Weights of a small mixture-of-experts language model, trained from scratch on English Wikipedia: vocabulary 16384.
Below are experts of layer 8 (counted from 0) of a mixture-of-experts language model. Rows are named router (the router's row for the expert) and show model dimensions 0-255. Each number is 128 + 32 x the weight over its row's rms, rounded and kept within 0 to 255.
After each expert's rows: "comes after" lists some tokens at least twice as common just before its tokens as in all text. This comes from a sample of Wikipedia text that the model never trained on. Tokens count by the router's weight.

# expert 5
router [130 185  78 190  92 123 136 133 155 154  69 103 134  80 189 150 123 106 217 159 151 165  83 115  95 140 112 161  51 183 134 143 151 175 163 112  49 130 138 139 101 120 123 146 148 139 161 125 133 175 139 130  36 116 137 119 130 148  57 110 101 110 138  97  85 100 118 158 101 130 100 129 154 125  97 129  89 182 100 136 183 108 165 130 120 126  71 166 131 133 132 118 142 127 101 157 170 102 104 142 139 136  99 144 142  94 111 126  83 105  94 164 163 173 143 147 100 124 109 139 165 151 140  84  71 103 129 121  83 138 203 127 118 106 121 130 166  99 164 111 122 140 100 125 140 140  95 171 157 136 174  98  92  88  64 123  91 163 138 126  89 141 122 129 162 156 109 136 144 132 144  87 109 129 126 143  85 144  73  87 170  72  98 158 138 145 196 141 121  62  96 130  67  34 118 120  91 123 114 122 139 173  90 114 123 119 130 149 125 131 129 137  50 103 173 132 136 138 154 127 176 141 108 168  81 192 196 198  90 126 125 130 128 122 123  89 194  74 167 120 175 115 170  95 147 108 144 135  91 150 113 156 128 105  85 118]
comes after: "-", " is", " (", " List", "age", " Country"

# expert 4
router [114 186 124 129  88  91 174 149 163 190  84 158 149  90 166 164 158 124 177 155 128 136 162 115 126 155 120 120  99 164  94 128 146 140 160  89 136 103 191 202  90 151 162 178 124 113 106 169 175 139  86 128  77  97 173 147 149 136  53 154 164  94 125 102 133 130  68 176 127 164 107 118 155 155  99 139 119 182  75 123 154 127 103 110 128 183  70 133 103 155 125 130 175 140 115 163 115  95 115 137 189 105  93 157 186 128 130  89 115  91 104 152 133 172 131 155 150 133 145 116 137 113 143 132 110 114 130 114  98 127 161 110 124 120 101 134 162 115  72 148 174 180 181 155 174 153  76 162 142 103 183  94 105 103  73 116 110  87 100 128 108  78 172 127  99 130  95 110  99  54 124 118 156 127  99 138 137 159 134  84  81 141 107 124  88 128 168  79 142 130  63 177  66  78  88 127  93  92 124 167  89  61  93 144  92 138  77 143 119 112 133 116  71 112 109  96 113 164 129 150 169 155 128  81 128  77 121 147  96 131  91 135 135 124 137 108  94 152 175 144 160  42 119 128 178  67 155  73 100 128 169  87 158 138 102  92]
comes after: " |", " the", "|", "3", "–", "7"

# expert 15
router [100 204 123 137 134 108 198 138 162 168  91 166 134 135 171 195 116  82 130  73 102  94  78 144 129  92  93 136 100 131  75 104 125 153 130 120  80 120 159 127 104 130 105 124 132 163 112 119 123 109 151  75 101 101 127 104 166 106 118 225 108 148  87 115  93  94 103  99 114 149 120 118 117 117 170 125  87 128 124 138 155  72 151  85 149 130 104 102 109 152 143 146 182 150  85 170 140 134  66 191 197 122  94 137 147 114 114  91 112 126 126 129  92 179 111 146 160 151 101 146 161 119 120 134  81 122 122 120 120 169 110 100 124 113 132 170 110  79 104 127 132 186  95 144 145 103 102 131 101  97 148  69 134 125  96 121 134 117 107  72 152 111 178 134 162 135 110 121 161  54 149 111 146 152 104 109 140 159 131 105 134 116  96 192 161 171 187  80 138  75  67 183  93  88 123  79  97 121 108 175  81 144 151  95  75 143  78 136 138 143 124  36  97 163 122 129 128 142 126 191 122 163 154 128 148 144 153 129 121 116 112  89  67  96 140  97  84 101 154 166 210 125 162 107 156 141 183 138 187 124 198 130 160  51 101 133]
comes after: " ", "_{", " of", "}", "\\", "_"

# expert 13
router [125 221 144 162 113  91 143 129 135 199 121  88 180 104 168 165 176 167 173  97 164 133 179 123 150 134  97 131 111 202 118  91 150 170 155 122 112  88 147 130 100 139 125 123  96 128  86 144 162  60 136 120  74 128 139 160 115 121  91 164  64  64 131  64 132 118  76 101 138 161 143 191 182 182 126 140  84 135 125  70 156 104 131 145 104 139  76 148 177 143 165  73 135 136 133 161 120 124  76 160 139 171 101 129 136 136  99  95  57  97 105  95 128 184 107 119 159 154 123  87 145 107 110 149 118 151 129 107 106 137 110 132 118 113 160 125 115 136 129 101 167 200 161 128 156 144 112 165 162 129 177  66 126 161 118 144 132 168 115 131 141 114 161 143 149 130 126 118 104  60 117 103 105 160 139 164  90 116 129 122  69 138 137 145 123 121 149 122 178  75 123 124  86  97  43 127  90 117  64 193 150  67 119 127 119 117 115 169  98 157 119 115  65 121 114 105  73 121 130 131 140 162 146  65 198 148 130 125  99 105  56 135  90 126  98 169  86 158 147 162 144 108 101  94 142 148 167 109 130  78 161 151  87  95  77 116]
comes after: " United", ",", " in", " the", " of", " New"

# expert 23
router [115 172  82 156  97  92 195 150 141 180 105 132  95  86 161 145 119 117 141 114 112 110 155 138 113 121  59 100 116 135  32 143 143 171 146 104 159 150 148 185 102  93 125  99 158 110  85 135 145 102  92 110 124 139 156 180 174 109 121 140 112  59  82 155  72 121 131 168 101 140 124 149 155 151 162 125  82 113 117 120 216 121 159 148 147 156 109 116  90 190 150  52 147 147  60 187 167 113 104 189 116 139 104 177 138 133 106 109 101 134   9 134 117 153 126 122 139 146 110 165 148 122 135 133  87  86 120  70 131 103 171  89 115 121  85 100 141  73 135 116 155 164  85 161 151  71  61 142 159 125 133 118 127 100 119 111  85 178  93  95 140 158 127 156 136 138 110  97 116 122  84 137 195 160 149 165 159 120 116 104 166  88 104 111 128  87 194  77 157 105 121 107 138 136 110 155  78 163 108 149 115  97  84  90 102 144  72 144 135 123 137  77 147 102 100 136 147  91 143 105 178 175 134 153 177 180 162 184 132 171 137 122 107 112 131 120 105 144 150 146 141 116  96 139 118  70 183 164 120 122 150 163 115  85  96 115]
comes after: " |", ",", "-", " by", ":", " and"

# expert 11
router [128 170 131 175 122 113 121 113  99 140 113  94 135 122 133 151 119  97 152 146 123 168 108 141 111 116  49 139  93 176 102 148 123 146 134  94 143 155 200 138 140 150  86  92 155 156  81 105 123 112 132 130  72 116 186 156  87  91 124 125 116  60 126  61  88  98  98 152 103 182 147 117  96 117 156 147 101 133  85 105 119 111 148 177 125 121 104 125 110 161 157 109 189  53 148 123 106 104  62 167 109 127 127 130 163 125  84 129 159 118 144 132 105 188 127 145 155 163 112 161 178 140  85 124 107 143 140  92 132 169  83  78  92 117 111 114 146  75 145  95 170 173 142 151 121  86  91 195 159 103 190  53 146 129  89 187  84 150  77 129 169 122 163  97 171 135  60  78 129  83 158 127 160 145 163 100 129 153 114 120 128  91  94 134 132 109 155 135 207  47 105 146  65 123  64 168  96 149 129 124 108  78 147 166 157 111  90 105 123 149 115 108  75 116 105 114 114 126 127 140 182 164 108 156 165  78 133 150 131 144 156  59 169 112  50  96 139 128 147 138 184 146 103  88 109 126 168 108 102  80 104 165 131 149 101 111]
comes after: " it", " was", ",", " is", " It", " which"

# expert 10
router [118 243 145 193  83 116 102 116 107 124 114 130 122  70 164 120 147 124 126 144 132 116 181 115 121 123  56 101 114 112 105 144 127 149  84  99  72  46 150 163 173 103  72 114 191 169  93  70 162 121 110 126 114 137 135 149 154  64 158 133 135  60 100 114  86 118  99 142 167 148 111  91 181 170 136 194 114 168 126 113 131  98 143 136 152 171 113 117 120 108 120  84 132 183 104 153 141 117 108 187 173 122  87 102  97 120 132 114 105 135 109 103 136 190 146 169 134 133 132 112 195  99 121  98 135 123 123 148 107 113 170 115 119 155  49 190 115 103 152  95 165 166  98 106 103 106  76 110 106  62 133  98 172 133  88 104 121 149 106 139 117 138  79  82 185  72 116 133 151 112  69 103 177 152 149 110 125 106 164 100 134 118  87 141 105 107 187  77 173  61 139 145 100 146 121 119 159 158  73 111 144 126 107 141  89  98  81 174  97 143 119  67 123 146 108 134 135  96 175 198 187 134 116 147 106 133 116 120 126  96 146 109 134 139 109 128 171  82 129 153 154 141 150  81 167 111 109 163 144 163 151 131 117 122  56 130]
comes after: " |", "0", " ", "9", ";", "|"

# expert 9
router [142 177 118 169 139  92 103 143 134 180 129  78 180  93 150 121 110  87  85  86 148  97 181 117 177 113  97 120  85 133 124 123  92 138 136  98  92 124 148 132 126  85  46 116 125  92  64  88  93 151 137 146 140 133 166 137 173  98 114 183  82 118 145  97  70 142 112 168 138 135 138 123 163 116  85 104  97 144  88  98 131 145 121 142  66 156 178 175 142 132 179 118 110 128 119 129 137  52 104 143 143  54 106 166 128 135 125  61 149 146 111 123  79 217 149 152 150 158 137 109 194 128 142 137 155 125  89 136 134  91 191  72 131 135  98 183 158  88  88  83 172 135  73 179 109 111 129 168  94 112 129 120 179 108 151  93 164 152  73 128 123 103 126 126 153 103  48 146 148  58 147  66 148 169 182 144  93 128 131 145 102  95  75 186 139 115 162  78 126 121  64 145 114 130 141 133  87 160 101 166 107 109 123 162 146 139  92 158  95 124 107 111  95 141 150 115 151 153 152 124 131 155 167 125 142 111 126 171 139  78  88 135 100 127  76 123 109 149 159 132 213  56 125 111  91 124 121 140  52 122 141 139 123 129 133 128]
comes after: " the", " a", " The", " as", "The", " was"

# expert 1
router [126 170 174 162 103 107 143 147 105 203 114 139 110 120 186 118 115 153 110  88 208  37 143 138 120 116 163 100  79 133 129 111 169 166 110 125 122 131 180 178  98 107  99 149 152 151 145  75 139 124  84 174 123  62 165 111 104  90  89 122 114 100 103  77  92 133 105 136 111 152 129 107 181 153  99 146 145 139 113 140 171 109 138 148 205 129 138 162  71 124 164 113 192 143 124 154  52 109 123 154 153 100  76 139 107 120 101 116  96 130 103 147 117 205  83 132 154 149  90 144 175  97 120 143 160 123 112 119 139 176 161 118  80 156 100  85 123 148 135 143 116 146 122 135 163 117  81 141 155  77 183  85 124 125  44 123 120 128 155  49 132 141 181 116 195 106 104 114 164  81  81 116 139  93 142 166 116 109 111 108 122  58 112 147 100 106 158 134 165  83 114 176 118 109 121 166  83 182 102 168 113 108 106 133 115 137  79 171 141 131 114 107  88 111 118 127 114 149 163 134 128 220  75 157 114  87 125 184 121 115 118 111 131 125 118 126 172 143 158 110 148 119 128 110 114 176 153 101 103 128 186 141 127  51  66  87]
comes after: " the", " and", " of", " a", " for", " People"

# expert 3
router [152 200 176 142 137  64 119 172 138 155 108 169 161 122 174 113 124 146 204 137 135 105 112 134 117 184  87 140  91 180 107 147 100 125 160 112 139 103 186 181 124 132 101 166 136 154  50 118 151 125 138 158 110 134 165 105 164 131 100 150 158 149  91 130 136 102 103 150 109 151 109 157  92 160 139 108 128 130  94 112 179 136 166 160  89 131  85  74 148 204 127  93 120 165 113 105 123 120  83 186 148 108 101 175 120  74 114 117  91 136 122 132  99 189 102 122 100 162 107 128 223 112  63 138 170  80 106  55 105 121 195 101 125 132 148 154 144 120  94  93 153 153 117 127 148 153 137 124 165 103 179 113 167 131  49 168 122 129 149 127 118 120 124 122 140  95 102 150 120  84  59 115  87 106 104  94 100 126 141 100 113  89 117 109 131 142 131  66  94 125  48 164 125 128 123 103  98 119 112 161  97  73 172 112 132 124 105 203 194 126  97 131  63 148 124 100 102  89 154 123 178 163  98 168 120 138 183 173 144 165  77 100 109 129  97 136 103 146 187 134 170 161 172 106 114 103 170 103 146 105 187 148 146 113 125 101]
comes after: "\n", " |", ".", "==", ")", " =="

# expert 7
router [150 192 125 168  83 135 146 107 136 171  94 118 109  66 162 119 113 114 142 111 120 124 147 162 133 141 125  72  79 192 106 151 122 158 138 114 117  96 195 205 132 157  97  90 118 156  76 162 138  61  98  78  77 116 121 151 123  75  93 108 101 177 149  87 142 138  88 196 155 158 113 112 148 169 153 140 105 127 137 104 124  70 134 118 130 103 130  86  86 136 126 134 178 143  98 149 145  52  94 149 128 129  86 172 189  43  85  96 131 137 135  46  75 188 119 119 118 129 121 121 155 154 160 117  88  96 152 114  65 209 153 125 142 136 155 112 149 110 127 130 193 151 121 146 164 133 137 162 141 129 114  99 107  94 114 131 122 129 141 125  84  71 136 121 173 128  94 161 181  56  93  64 205 122 125 165 130 133  94  74  66  88 109 118 117 107 165  97 125 147 139 159  94 140 111 133  83 130 127 144 104 117 129  77 143 110  85 148 124 111 159  79  90 102 121  78  91 151 151 138 130 172  90 107 118 154  89 163 137 182 106 113 162  50 132 153 112 138 123 109 155 131 148 103 119  82 189 174 111 144 128 124 146 132 108 125]
comes after: "\n", "'", " on", " in", "In", " In"

# expert 19
router [156 155 108 107 131 110 131 163 125 159  89 123 153  67 183 132 101 136 151 146 178 136  81 104 144 127 115  81  80 141 146 126 122 161 160  99  77 132 162 159  86  89  96 164 124 153  75 167  99 128  83 120 132 117 192  90 143 135 145 136  72 111 102  81  84 153 122 146 124 198 140 144 158 159 158 106 108 113 134  39 171  89 146 141 168 149 127 162 104 170 167  76 198 111 125 106 112 141 127 152 135 118 113 150 179  76 115  97 138 173 120 118 109 182 154  86 129 115 177 169 159 139 151 144  99 141 125 115 139 117 121 106 142 109 109 110 138 130 121  83 155 167 110 154 105 139 133 170 117 145 200 119 139  66  96 201 102  81  55  89 102 121 169  71 161 118 126  89 101 124  91 122 127 124 169 116 124 118 101 165 148  89 103 127 150  93 157  99 149 157  80 177  62  74 112 191 119 147 110 129  70  61 119 102 100 134  91 171 109 119 116  87 119 103  64 108 102 143 139 124 183 165 106  90 112 107 217 232 130 132 115 144 157 133 110 151 164 161 165 134 136  98 128  87 105 133 162 114  89 157 144 141  89 107 101  86]
comes after: " ", "1", "2", "9", "0", "3"